Experts of a small language model: 13 layers, 8 picks a token.
Below are experts of layer 7 (counted from 0) of a mixture-of-experts language model. Rows are named router (the router's row for the expert), gate (a neuron's input weights, with its number), up (a neuron's input weights, with its number), down (a neuron's output weights, with its number) and show model dimensions 32-63. Each number is 128 + 32 x the weight over its row's rms, rounded and kept within 0 to 255. Numbers have three digits each.
After each expert's rows: "mostly gets" lists some tokens that are sent to it at least half of the time; "comes before" lists some tokens at least twice as common just after its tokens as in all text. This comes from a sample of Wikipedia text that the model never trained on. Tokens count by the router's weight.

# expert 8
router:119121153089104148097076160140167148182109103110085074089052178089151087157099169101073132137082
gate0:102094152156172146188164099139088119107142110088155149147148138148076125066103114182160110108123
up0:112151154218150071148158101129145119075102129168155160119119103137139103081143118147150161141138
down0:115135110153113142108050074168135068126156200101146100108167144118081134156144110089162152091138
gate1:128135068095125116134169093151157155109137086151129164111175107117122120066118160165193144080189
up1:109132132152104134165115149104104119163126097121129152108138088088115144110188151135130172076116
down1:114118165085131125089126157145134145163112127118112066129197142203147095126180115118101150117113
gate2:109192128142144126165152111158095122095181121139080161125159083146084102100125085149134168112112
up2:140170108113112110157155178134142124119095109159119156155137073162116128046128107145144164110146
down2:110161098155105149132105129119129144153140136124148086145162115123130158166118072124104094143076
gate3:112162082172098109135188074096096173156102123127090134149099132144151091132089076137113133141097
up3:098155078131093130139172102096101173169124123109103137157112129115139082122100063142084132159093
down3:109138122085091092084144130103086145175114114157112109072148109080116129157072132091140159092167
gate4:176134178061088098157153074092110099068090145124153179165136156099170096108178105161090145132104
up4:187125143049102098121156082115132127096051154092139180148123176080125090090161095142082146129105
down4:134100116087110092103131082112126127100170152151120113132099149141095108132127106135082108152156
gate5:155100171123155126091152110085131143132160090154217118116075062126139157001106119161137077119142
up5:143105170125118123075122126095144137179152091148183099099071116134170126021085157133099091099119
down5:116116151118161081100118063076134152143143111130144141122153153111078074122152182138104183122136
gate6:230111125152163177181182130163107147160130088068162110152073089119142101123132108121109103104146
up6:235116151129108156137143122137164107191165106060132103159094131122144094146131168108122130127123
down6:101113111137197173115086156180102156099083137107200121150064159124178140127101195083143173112099
gate7:050097142065107092106125159108139163115123129178109098163109124206174148106181133093145092107123
up7:086114162074097152093147116117129164124123122155129118126128067220207118092156133108130089121125
down7:096151177085170073103108080090102114086116096133187115105145139079092100124138143188043087119144
gate8:123152151144123131132165125139117162135149179138136111148112072156179147132123150153199190148175
up8:132138153111121127136176123148145158107109164143111108163123099111149170137101131147210168177155
down8:123111179151128110078162146071161182082157123069180100147120127162134166148059085186206173138144
gate9:138179088122145119179153149166086162142111162183161152107177166166145199107140099181139178143132
up9:145191068111158086137153137153101174164109129183126156092194166158145170130111098125100156139123
down9:166133095108103114126106079176168141172152119120155216103095176119176122146105160139073131130149
gate10:145160081150146096140117113063112146097132130095176166160119084140144145092096087176155120148111
up10:123133080123157154123169081099127167100166135125106141189172095171078162091103106212175105176099
down10:144161099100094147131153108126095090149098218133129109120185121145147175128122072128157133137112
gate11:175115106189191165136177069133127125121164090162121155175163028170144100121088153202173102105155
up11:195114120209172134151157106172131104126126130132138162176163070140130121158031143173125079118179
down11:123062104137125128128100126152167163091154139132095123184112135142137164182117109113170112102106
gate12:143179156087162112113148161108142203200211134121219149180081116108167151125115086117101123069148
up12:135163160098156132101159174126137157185172156124214145171063137111152143138107100095101116087115
down12:137096109104137121071113158125147075102119150138160103196157120097135143156135135112109103064160
gate13:149109103134097088162134157109159149148126131176156154052166099127127107166124180111122124167114
up13:116106082121070123127137128111095132152113159185169101099155096136147132136141170115112142117120
down13:060162159079134095178124054108145126155097149137191141119132162126093216059079110134148136145114
mostly gets: " There", " there", " much", " Loss", " MF", " Turnout"
comes before: "-", "|", " |", "\n", "–", "  "

# expert 2
router:095081152094089142083079169165160134161117096099084098106108169090169094148114149077066127155071
gate0:099096155159174152188167101142087122109166111107134147145146141146077125067122116181163112089121
up0:106157159224154076146161102131147120075126129186135158117117105135139101082157121145151164125134
down0:100149126137099157095044095179122059110136175085161121094144127103105117169127096109175163080120
gate1:132133073103120110131185088145158162117127070144144145111184105114129120089122151165188158091168
up1:116130145158099122174112160098103125169127086125134153100137093081133144121186144137118166083123
down1:104129183092140117096113145151155142180111150118114082142185135187137066143174130097110131130092
gate2:103186106158147122172153114175088119088181122150103167119159081145101111120099073148137178110083
up2:146169086126106109165156174153143133126076097163139180158125084170123121070108100146153154110119
down2:102188102151123108132135135145121144162107148054116123132197159158174141134175108159141090120126
gate3:151170098136096124141209090076091130137080114165059111128112113157141125066084125164104148174121
up3:127165075114097157136153143096117125153114111147104110140106118121139123062107089149061133189107
down3:154154099151089077143150185115139173177085087121108126088136109083126117159073111092117133122139
gate4:198165185067129117119113119116111083077093121123203142140115174094172112075118114140148107124106
up4:216163164056134140085102103120138100084059147114165154126109175068139107096115099105119129133118
down4:113080099059130112083136065125144098105138134114122047075116136131087194168090118166078131115166
gate5:123107159135154166106152137111142116115152119169243132146087094103171146065123135185137119115142
up5:116107172133122128095121150118148132166119116157204111122079122113191116083085154148103128092120
down5:141096134144140179140100104163096186145100118137139118121108137120084115145153143129126156158103
gate6:168090138177154187148175096169129113119141082075125101158108107104139117117106076137084122076145
up6:195081154166136168127143132141179087155166111057087099165136152084129121129109149106096137105122
down6:090135106138165147111136132167088114139081131106200127168122164133138137083090190144171134159107
gate7:111122132042134136143107184120126152122120103125109087152097148166134166055206123130109097060129
up7:122165140078128152136152135148122135118108100118162122121100122174150165043170104169096115086130
down7:121209181088124086088117148086114098124146156105149127159109113127121097169169136155084067122102
gate8:094177143137101136148138130156118123192155145157118117221144108152147129106158158172192193154166
up8:114160126125111133150154133160119143151125121175110108198149121106150178098159106149191193198173
down8:139150118145125118087134104106146139119082112064142127146086148122109153176083165133141096211107
gate9:158190122094154089167132146154104138157082140109123148129142141166139182083136084141142161137147
up9:172187105083155081141161110121112146150100119120112158112189129164124170100087060118112128142157
down9:132145143100182123127131147122148108125135146101091137077121128097219128164097121154070144164091
gate10:146167075157128098142125105071109146098138128093169160169122096140151155098090092170153113150111
up10:139141070115146149138182071112132156090177145115095148190165087181095181086089097198182115164116
down10:158166089094077159120132137139110089145091198120118127107154131128159161150105063106153107145097
gate11:124156119106131140152140150139104095150138104192138144166153097163155093130100160137129133142111
up11:144141154127115110165111162161121074152133155151154145201113102142171145140068152140113138157152
down11:125095154119142162132057157178158159121151128153098149131156122152119186187102132098128165157097
gate12:190148186096168114139132147129147137172184137107185165177119112101161125132122092125125121080137
up12:182153175100154108125135157148131115170148153101179148165100142093157113135121090110126128102102
down12:132148078084104107120174145185125110163129156148180128184132101107138138122086161127156109112070
gate13:174127106158134109183170147086160115118135132157142156083183114126118144126110164146146119134111
up13:136133112105095105137149139061139129135118129193167095102123112114128148107153140130121105139106
down13:108120163098091073160103161132129123144102109111153116195139185126075172078092117115173080115139
mostly gets: " −", " Born", " Nominated", " Apps", " Succeeded", " JPL"
comes before: "-", "|", " |", ":", "  ", "0"

# expert 7
router:101101153099098166089075177158175131172131090112101081108101169080177080155129159086087131140077
gate0:098076133137174153188166100141088121108143133108134148146146140147076125066124115182163111088120
up0:106138136201155078147159101130147120074103151186135159118118105136138101081162120146150163124133
down0:099115093170098158130046063178155095143169206120127123094177126102072151134125125112175129080119
gate1:132133073104120110131186088145158162117127070144145145111184105114129120089122151165189157091168
up1:116130145158099122174112160098103125170127086125134153100137093081133144121186144137118167083123
down1:104129183092140117096113145151155142180111150118114082142185135187137066143174130097110131130092
gate2:103187134159145122172125114150088119087182121151075139119162052147101111103099073148139152110111
up2:147166106123101109165143172150146136124078091164132156165129060178123124055110107154160150110147
down2:134144100154074121115136094147070184118130100053123078085193122158176102135177080163119139111123
gate3:142133114164105159147184094099123148135095098141056113119088134179140134102090128170113152207119
up3:127127108131102169127163140104128150147123096132086097112096137156127119104104098159074133223104
down3:137149081156059103111105156087121165197055067141130124111112100088136126184081101118109119081109
gate4:191133152066133108132144126137118084086110160143170144132096165119156128085128129137142154168093
up4:200131140052130108097125128140148120131071152129123150108089188082127100096137107100118176151108
down4:114056096073133094159113088084104104118167122131167068081146129139133170133105125133060097128128
gate5:119096168147176127099133117090145149139180121200174183124081095146168148015123161131125075132154
up5:117100160132118127093105107117140145172171126177170147120087124158189107019108168113099107111138
down5:115085149111128081097077106103112174118157097124123109128113161105075097127100192157086157114108
gate6:171091126165172156141192081175118124130151065071158094143084116098140135091103093120084093122152
up6:173100151147151143127173088147187084149172112064099079136115149083139130123101170099072108134125
down6:099110098138171168142096135198100120092113131134176141145130102152136155112094124138148170140130
gate7:105140157058149116136124176114143163168110096134106094165076116165187099106192146136108075096111
up7:145189139105115137146180106135133163160089091097161142147099090176192097082138131194105094101118
down7:108158173067112125091139131084128094109122153127164154145177146114103110144137117121102048115119
gate8:079190125113106134122142117124111095129160143187094097146130115165138163114112182171213152112162
up8:106163108101108139126148115134129114098127127197092093147139133133131206111106140149221149160165
down8:167112109128091136109143125118158118150142070099130078156114167120108146191000134138126125164094
gate9:163125083135116085163144147171110114152108151127146135090183147188164190104141074170125178113149
up9:178154084123128090138150123148122127142106144157126161084210151182154146131112073131084133101164
down9:128100113082139136110089137115134143167136069131083206114115129127215114129093153126060139091120
gate10:145160081150146097140117113063112146097132130095176166161119084140144145092096087176155120148111
up10:123133079123157154123169081099127167101166135125106141189172095171078162091103106212175105176099
down10:144161099100094147131153108126095090149098219133129109120185121145147175128122072128157133137112
gate11:141126141206165158121157121143118156165143045166186164153135071149164103174073176140134095134149
up11:149110155201154124150137146153132114151132121130177150164119094136161145177056172136124072141186
down11:119116138117126141106111144194145118113089160141096142135134131126133128192085161078138160124113
gate12:154198176076141139119143153148114158170177131130236118172089075076169149093144112115107137143158
up12:145182154084153151101159141164110131159148149121231111179071099068163133087136126100112132149139
down12:126059108090142140108086193173126041131092143159165158145124131091147146157096164108125091098120
gate13:194081105173112133145121131102118134123121108182133160069175163128154164125088177142128122110147
up13:142100075164063156126128099091080122144118118195149113095163148117167173134110168130098122098132
down13:125126123089135095164075112124136090141141131112103136131157142128104162122078118118114115101158
mostly gets: "″", " Succeeded", " Born", " −", " MPC", " JPL"
comes before: "-", " |", "|", ":", "N", "W"

# expert 4
router:118094156103096148089090165145160149167104096121088085113115159095152072150100152103079113147075
gate0:098074133160174153188166100142087121108144111108133147146146140147076125066124115181163111088120
up0:106134136224154078147160102131147120075103128186134159118117105135138101081162120145150163124133
down0:134115093135133157129080097178121060143169173120127088095177126137072116135126130077174129081153
gate1:132133073103120110131185088145158162117127070144145145111184105114129120089122151165188158091168
up1:116130145158099122174112160098103125169127086125134153100137093081133144121186144137118167083123
down1:104129183092140117096113145151155142180111150118114082142185135187137066143174130097110131130092
gate2:113179127155146101165158112158100124098173121141068170136155102150094099106111101153145167116099
up2:136167099129118106162163174141139128122095106162111173157140103163116128048107107143164139112144
down2:090172131145097104121108084125125146125172150119151130135164095126138135135127089189122141144076
gate3:165174098145109134127186109073089114128099115154050186134099082170137138095117134131107133175109
up3:133162085123104135096152150082103135155114088129092150149091098136150102089121110134069124205085
down3:154139099152065083112093191083135153191078122111102112086146113098133114158087099106124119106115
gate4:191121189061135104127139118091128106097121148161145142142102177083157117074113145123148124177101
up4:195119149061133117096115130120146121121074153157115158132112185064127122096128136111128155166106
down4:120091072073136087147126077085106106093163170180143109090124117139118189128102099142065094151130
gate5:146112158138166147096163109082146119099159130191195155111091062140191148057135145160153096136169
up5:130115158141137126069144094100149149160152121183199139113087108154216133059095150150116126111147
down5:142101161132119127110095116113057145129130081108122138113111162108119118124121202166126179124104
gate6:165122129153184164155156090166090130147174098056149109156106116135138118093123109119093119106154
up6:191115151135153149130138102133156110183210114054100104153131134111123104116129172098108109127137
down6:126112088167179130164131127178119140110121109122165152115113149175155170087119196121148180131111
gate7:089150151063120122108091171062132157121150107155066093184093154185185090086206163107121051107132
up7:106193146089112165123142097103108129104123095128128110145120098176183074069169140132101078106136
down7:106142150116110107141117109092122094080104106110157073104144127124105118108146108192113076112149
gate8:154169125133121127121160124158128137155126161104120090171080077107124118130102129156186215141137
up8:166172122102120092101157136177152142129086132110127085177060096055108142128125109126204227167121
down8:181151201100085123090145145112163148107163123085140098133101136168143105154063133141114138171162
gate9:135120084128110100190175136181102114130112129150125145118207168182167183084122116164107169094127
up9:150136062103116085138175128164111134141092124144109161092225181176164167138101105124073143125122
down9:137115089080166131109140138150133151127097125102094159085115146152200159130124123149081129113093
gate10:145168073141136089145113104075104136091141139087166154151111079147136153086088079182144128139119
up10:124141073125154149122167076099123165104167140120109135193172099167072162094101096210168101177096
down10:136156103100088148120159110118093097155112219145127112112181116143133156129121087116154121129102
gate11:143126096150159166130142152136148081158091096192136140173161060164178105115074134136165116123117
up11:175094110149137138134098184154179072175073127145141145197131083148180128136052148142139096153133
down11:147111137123123131156096166173129164090104188164124130146143120130109135182107183119145173161107
gate12:162180190060132151109132155139111131146197129116212144141099129074178149149139097109120127151155
up12:144177188065133156113142154150114100147151150109190135148073144066175129154128101089117122153121
down12:202099084104117090092150155161165075096092157152146151111098103069132169170102170097137131117093
gate13:204120093159129116156148132103106131096099117154213169061148128101095152136124171123136119130122
up13:154136095092090141114137123082068145124096121169201133085110127091130144104169167129099128119118
down13:088128169095156043159109119084127117137104119119122122131158150145132217071105089129163090139109
mostly gets: " −", "′", " MPC", " JPL", " Died", "″"
comes before: "-", "|", " |", ":", "N", "2"

# expert 9
router:144117171084103152081077165130177137178111095127082080089088159088149088166112159088094111120073
gate0:109082146150165142180181110155072133119157122094146137135135153136085137074112126173177122098132
up0:117147149217144063136174112143136132084114140177147148105105116124151112091151132134164177136146
down0:115133107157114142109052072167140068126156200098147101109165145118083134156145110088162149092138
gate1:132131071101132137140186089153150158112130095141125172106186099103119128079120159172197143086192
up1:109136131162108138176116154103099114156127097129111153100140087082118144115181151138132160077137
down1:115119168087129132085126146143132146162116126116102069133209146205155096122178109118099150118112
gate2:103186106158147123172153114175088119088181122150103167119159080146101111120099073148137178110083
up2:146169086126106109165156174153143133126076097163139180158125084169123121070108100146153154110119
down2:102188102151123108132135135145121144162107148054116123132197159158174141134175108159141090120126
gate3:132146099170105119119196019099082156164112139111099088143112097149139107105100087144138156149109
up3:109150099147097127100180068101107150172125109107122081162106083123138088109116066138098133176084
down3:133141107137095111106142105111127137171105117166126114111145089129100118134111113083138182096152
gate4:196098157114180109140109095128130074110085143119134151177091165106159138107139100167104169144090
up4:211127139090169106108112095129126113127044135133110175128106193075132111097162092143093176128104
down4:112067114086153082091081116069126141147163143147131055112100164153137156148120108152121142115126
gate5:129120186148167118088124113098117140157134078105181159112087057095163108026121152117136086119138
up5:140135194148143112073107105119112135197130094104166141108090087108195080026061158120112099057131
down5:096074106127149093119102076146122154125120106122113096120104152143089113096175205110134190115117
gate6:179087128184129142145156110141095122157122078086186104184097084132144107119131090118080089122156
up6:201092151176089135120135098123159083188147097065135110204114124106132113156125154099096113130130
down6:096109142125189112121089106146110140091120141095143163140103159093150149121102178155122193122090
gate7:120135145062123121148142167112132136107205093115051138150066150147155145106167177154170149090136
up7:144140138087110183168170111132110137105149095097124154135108099188161132084129166180125166089125
down7:093169156061110136127157079076098114182109128193115077084074178091126089141166080167113126161107
gate8:117171145126128107116149119105123130163146145121129122163089088114121156081163157132203176159134
up8:145149128113145094111140126110149138130118131111101121147100115072144188082163127114190177177150
down8:143106185153098101103157178077178159130150148059126093116108141146141146170145179139185102157137
gate9:130144096136159090207172128157102150117122131138149157142144160194146216076135083164138162135155
up9:150151079112163085153180093127125148128117105149098170104188160181134191094096068121077118158165
down9:154118114119119104103118128169154153167151116120128183092116129106169150121114165161093147132120
gate10:151166076144152091146123107070118140092138136101169159154125079146150151087091081169161126144117
up10:129140073118163149130175076105134162096172140132102134183179090176084168086097099205181110171106
down10:152152092108087152134155100134094083140090209124125113113189113138153165137115065125165128129120
gate11:133201109128194185163133122089084129062094100230112207122148071137144125156097137123145115106143
up11:168184131153172137170109142121137109063078146172108199151106085122145146156072144133127100115186
down11:120155090102094105166130103149182157097132130095120137136102159093087146114112126127162102127143
gate12:171163136059144132132163164125094165201211153123196134135074090111158160118144107117098148100164
up12:170161139072131139115154154135097126179157174108199122121068101105149149121119117109094132117124
down12:119125085149093119069123112142136060118111147132129119167188123110168184148130099153116089055100
gate13:190135153115125145143162146089146175156120143127163151042178113088144137177112141108156121173123
up13:170146144092066134106158131083091147149111163136189092098154125093151119166136114150134136171118
down13:094133186122114136140144098063131161169101092155133162131072138130126113128103141129172134131131
mostly gets: " if", "  ", " MF", " If", " Jr", " rather"
comes before: "-", "|", "\n", "  ", "–", " 0"

# expert 6
router:133096153108095155069077178129192128179119105135071093106098150096174098164121169102066119151068
gate0:099093133152173152189167100141087121108162111107134148146146140147076125067123116182163111088120
up0:108152138215151075147161102131147120074118130184136159117117105135140101082160123145151164125134
down0:099115093170133123095080098144121095143169172119161123094177160137073116134131096077140163080119
gate1:132133073104120110131186088145158162117127070144144145111184105114129120089122151165189158091168
up1:116130145158099122174112160098103125169127086125134153100137093081133144121186144137118166083123
down1:104129183092140117096113145151155142180111150118114082142185135187137066143174130097110131130092
gate2:103187134159145122172125114150088119087182121151075139119162052147101111103099073148139152110111
up2:147166106123101109165143172150146136124078091164132156165129060178123124055110107154160150110147
down2:134144101154073121115136094147070184118130100053123078085193122159176102135177079163119139111123
gate3:142165099151088111138178085056113161138098136153087132126080129148144139082082101163115161177125
up3:125157097120087124123158135066124153147118127138105131137092127124145126075104084159057145201105
down3:162155100114085088131144157067128152177102107158091142067149113107113123124047113096097132109155
gate4:201118136078130115128103122080129105111105140119167143132088152081156105095161095138125141137114
up4:222117137075137130097100130106148114103055150107157162111089160067125109093167089113113170140135
down4:120098059053177098122184090087141096129151140137137093111119140113134144149074117142075082140144
gate5:091131161144185144094144122077144127081157113156213132125117079086188182061099133188124115164164
up5:085159145154155130090113133105157127110115103132203105119112093102214155061066146169089138129140
down5:128120122150123109136134097133079129139118118109140154098089117117109102154167166132150201097091
gate6:158118108153153183147180101185071144142129088060152103161114115134136120137118103147099136113136
up6:224113127127133160123151122147145107174152107035110092186139147106114123155125178121125151150130
down6:107120095133161134123097136159112151120099100091152109152125147138135159116119188142128163149108
gate7:106127115060131116141124163112115142135114106123081127166105148148164153089185156153117100097096
up7:122151136074118130126161104147102142131118120121109157149118105177184136061175146169098112099116
down7:128184163092154118117157112109128048094126123081151101129119123110120127158183128143066067093110
gate8:151178129150101116127124129119135169157191174138123090155118083151147146097122133155162185182195
up8:174163113141107113124136115129146198137166140138118090171104098104152162087129087136164191199177
down8:165136161110106115093164133121176129122128140062118085113083123146117127162077161131147073147068
gate9:175143112104127064180147145166111147131132140155141146122163147186148193049134106185189168103152
up9:178159096082129060131137121147119150140132127164129144091184166181133180100109085146139149119149
down9:106141104111149110104125135158103133114146119144110182083105151097204155137094145129066131118128
gate10:137162090140142086139120097070108139095146151081167154164118084143142141091105093187173127151108
up10:129142080111159135130174068114119153094168151107098125189172085179078174089106106211183117167106
down10:128166107106103160093144125133083107145128207121136106123197127159114171108129087123157125109096
gate11:140166102159142154135131118166146137125130147163153167186132059187144088160086157126139115147146
up11:170165131158139105154113152168163118115134167136137148205114068176140139156052147134134118149187
down11:161083166142136163128109139158134126107118155148082116120163141085147167205096131135122116162128
gate12:157176182095156146143139122132104138160190110138221128153092103097165157122128085108147100105151
up12:155162166096149156137153123144098091163161160125204114162075107102164149117105093094137082126128
down12:138122082091095116081128143141136076143102154125189134200081113099130124165123142078137130141085
gate13:198196101129108152171215160087138133138116153157148178106212108158153103116127143138143124124138
up13:157185103105072176116177138056133153164093152170166111148188114141181119104163147126111113125107
down13:082186175092107142165108129161110134160097128153180144151130140168096137112098136127168118108120
mostly gets: " Succeeded", " MPC", " JPL", " Born", " Died", "aged"
comes before: "-", "|", " |", ":", "\n", "  "

# expert 5
router:126111154099077171091078157129176132163125097134101100104109159102160104171121151091080117150065
gate0:114078140154169147184175106149078128114151127090140141130140148141080132080107121177182117093136
up0:122142144223149068141169107138141126079109145172142153100109111129146106096146127139169172131151
down0:123141099148105134101060064159148077117148191107139093101174154110075126148153102097154157101146
gate1:132133073103120110131185088145158162117127070144144145111184105114129120089122151165188158091168
up1:116130145158099122174112160098103125169127086125134153100137093081133144121186144137118166083123
down1:104129183092140117096113145151155142180111150118114082142185135187137066143174130097110131130092
gate2:103186106158147123171153114175088119088181122150103167119159081146101111120099073148137178110083
up2:146169086126106109165156174153143133126076097163139180158125084169123121070108100146153154110119
down2:102188102151123108132135135145121144162107148054116123132198160158174141134175108159141090120126
gate3:127161116173104091112217092064129120129121109145061116120107134153137139089091101129096159189129
up3:115162112126097089097188143073168133140123115128078092120104155113142126082103092109060151204096
down3:158164149143060094118128158105139143169082106129100126111164129076136123160048135113097137106155
gate4:186115166067120095136119089095106049104105146129134130141133169108156121093120121158128171134100
up4:198104141062141106103097095095127085112067151109099140127131181072137114109125107131110183135124
down4:108114107059135084128178057091114090099125167134179088103116131126086162127081094177104074115169
gate5:140151177119137158113113110127154145131157115163207188129094078139160171089131157153164109137161
up5:128173180124087122098110123138139130151169105165188177113099120159183154075108163138131123101147
down5:122097156153147124111092109149092174151153128148160118126134146106092088126110183133118141145105
gate6:184106131161160163152177101164086123149140084063144132153110106117158113105148092128090114120150
up6:199125156130126139114139126144159100173171114045115094160123142103137123123139150098106138134132
down6:106103119150170137134130124128142115117120120111167126165108147149190163122119165085195195122114
gate7:121138168065137141109105171065114167112138124162066093149109125186163118083186158098157120095166
up7:127157169058123191100144117068125168120142124146101116115118065181182111074159144111123119106157
down7:098148189048120088107121097124135103084104078130193112121136140106159081122112144199142081154158
gate8:100155158098147149106141106134114107125150192153106128157140104132152155137087172138171181125142
up8:121140130094151127112150100152150130086126172139090129159129121084140171136104135122157192143140
down8:145117139109111130085106161178131162195155088080151099127098171141135127146069167113114106121068
gate9:141126090123134095206173129187092124129125133144136122104172157181172185082120103159120156102133
up9:137140063094132099146158128172075131140116111145114127087202176170170166125100103117084137129123
down9:148151100064155102131186130155127132137120132104099152071117125119187141153108139139097142117082
gate10:143168096139148086136116094072114144097139147074161150166122083145139147086104096184167124147113
up10:133140095117165134133174066109124151089162153105091129183175085181080176086104108209183117167106
down10:132163114107100162097150122129086106140125210125135108123200113158120159108129082126161123111096
gate11:157161098159155158148180092123096106143135090182135159146137040186178080145096133143149119115114
up11:190119137173126125146120123150133091132132149145115170192086082163191138168058143141109114121158
down11:139071094124162160134103146197154153106145141148100171153115117122161178158123082085115130154146
gate12:132179187063132145126144120150136087151197135115175110173098084086193177129141156109128134132157
up12:126184174068130142122176117149137054127163150117165115167085083087186176117130163109117134140121
down12:118112132060143118101108166180151031169084204174139139139093121125193111181128151089128115120087
gate13:124135115160108152157182137112121119131114109156141144058173113138113101158107169149151096137116
up13:097138090132054156140164126083106127162098104175146086081163128126122114139136151152118099113099
down13:075175183077092075137114116092126103156063149095102098126148112109107189107095099145198153134126
mostly gets: " Succeeded", " Apps", " JPL", " MPC", " Animalia", " Born"
comes before: "-", "|", " |", "=", ":", "\n\n"

# expert 0
router:089086174106098140081075177149177151185099083108078089115103182091165090158133162093079118119074
gate0:099095155159173152188167101142087122109166111107134147145146141146076125067122116181164112089121
up0:106157159224154076146161102131147120075126129186135158117117105135139101082157121145151164125134
down0:100149126137099157095044095179122059110136175085161121094144127103105117169127096109175163080120
gate1:132133073104120110131186088145158162117127070144145145111184105114129120089122151165189158091168
up1:116130145158099122174112160098103125169127086125134153100137093081133144121186144137118167083123
down1:104129183092140117096113145151155142180111150118114082142185135187137066143174130097110131130092
gate2:103187134159145122172125114150088119087182121151075139119162052147101111103099073148139152110111
up2:147166106123101109165143172150146136124078091164132156165129060178123124055110107154160150110147
down2:134144101154073121115136094147070184118130100053123078085193122158176102135177080163119139111123
gate3:141146150137087110153224090073116115115138117160061129142087096192145093078073126189149158177127
up3:126146148108085126148189129074138130130155120136084113146095107149152087077080107172116157213097
down3:127193114140065081127100166071106171195085112118098140112142141115120127179058142127125119093148
gate4:164124188066129105125138067090085066079097143127191106118125168103162122053155154139136155123092
up4:185130141071127118099094095105112104096051150093158116107122193076138121068169127127105164104106
down4:083096106058115058135135064103149080120130147121127085115104118127073157160118147156074119143126
gate5:152100159131140136124132128087131135101157108153179169168078062131147145047153133170144067123158
up5:161135151154101133113114120094150141145125088150172146164088100141171126052120164158110098081143
down5:127084124111142130094136055143112171166110158086096128092113152095099105144143200127096183144150
gate6:157125143169133172148181084170096126108145061062135090129118094112157092114120081124083135110139
up6:197133166148130150117158111145158105142165095040085084138135131096132085144116145111106145143119
down6:113132149152171147153090119184134151125107140119144121125127160172148155124079201134195175129098
gate7:082130179060119137101103175095127153102154080171096104181109173160177141104211157115162127104167
up7:101171178079093188103135118110115154083139097149133139144136099163203133084189135142131139125189
down7:100188181085135128101121091075103064095114090109182108145159145113131093140114125182112085159146
gate8:119169122121146123133127068147145123151141178123137102166095098108148140109139158150158207140155
up8:141156101103145111146156075142166152119133176126126112163095111084123193107127108141156209174156
down8:163117150131105126106137158126174146151151112085125098150124145110137151146070164133131090155110
gate9:157131089115134098196152146186083134147107120129160148107197159175162170101119133150112179105123
up9:174119065109148111154179120170100138136109092143144148079215169168162156112096092127070143137127
down9:127115108066107143102109123192152100151144126135066114093093154113162128175109135136073169086111
gate10:144153084176148100140110108065109150109154127095189183167122096139135120092077092191146115155111
up10:125136083122162141131174077100128152098179135116110155191165100178087145068086096224176104172108
down10:135177095134098118108144101148112101159095193119131107129186142127195165122111061129163105132110
gate11:147123094169166159133160137136115108136145119164118192159142055188182087124102169150177134112104
up11:187101109168129110150120158172138080125107156115111181178112057164182116140080165141156135129138
down11:093159118083124101120080102174094147105074174174108096154108144081104149200101145094130142150125
gate12:150181158061121134113133150109096130160165157095210116173054117086175142116114113139115133125141
up12:147186146080117140125186145119088088137126179103205110174062115100166145128102121129127135132112
down12:145091108098141130097127159157138091127122149133177128170119137099130167172106184079115171114079
gate13:180098112125115102154141171102173144140137115136162173093136086118153148133101168116154107118106
up13:139105099091080120120136147091136169150123145167187129110108090124149165124135145114142097112100
down13:144116155078089084156094066110160129129098085172153154147121118117081185100077127139146116162125
mostly gets: "″", " Born", " Nominated", "′", " MPC", " JPL"
comes before: "-", "|", " |", ":", "  ", "N"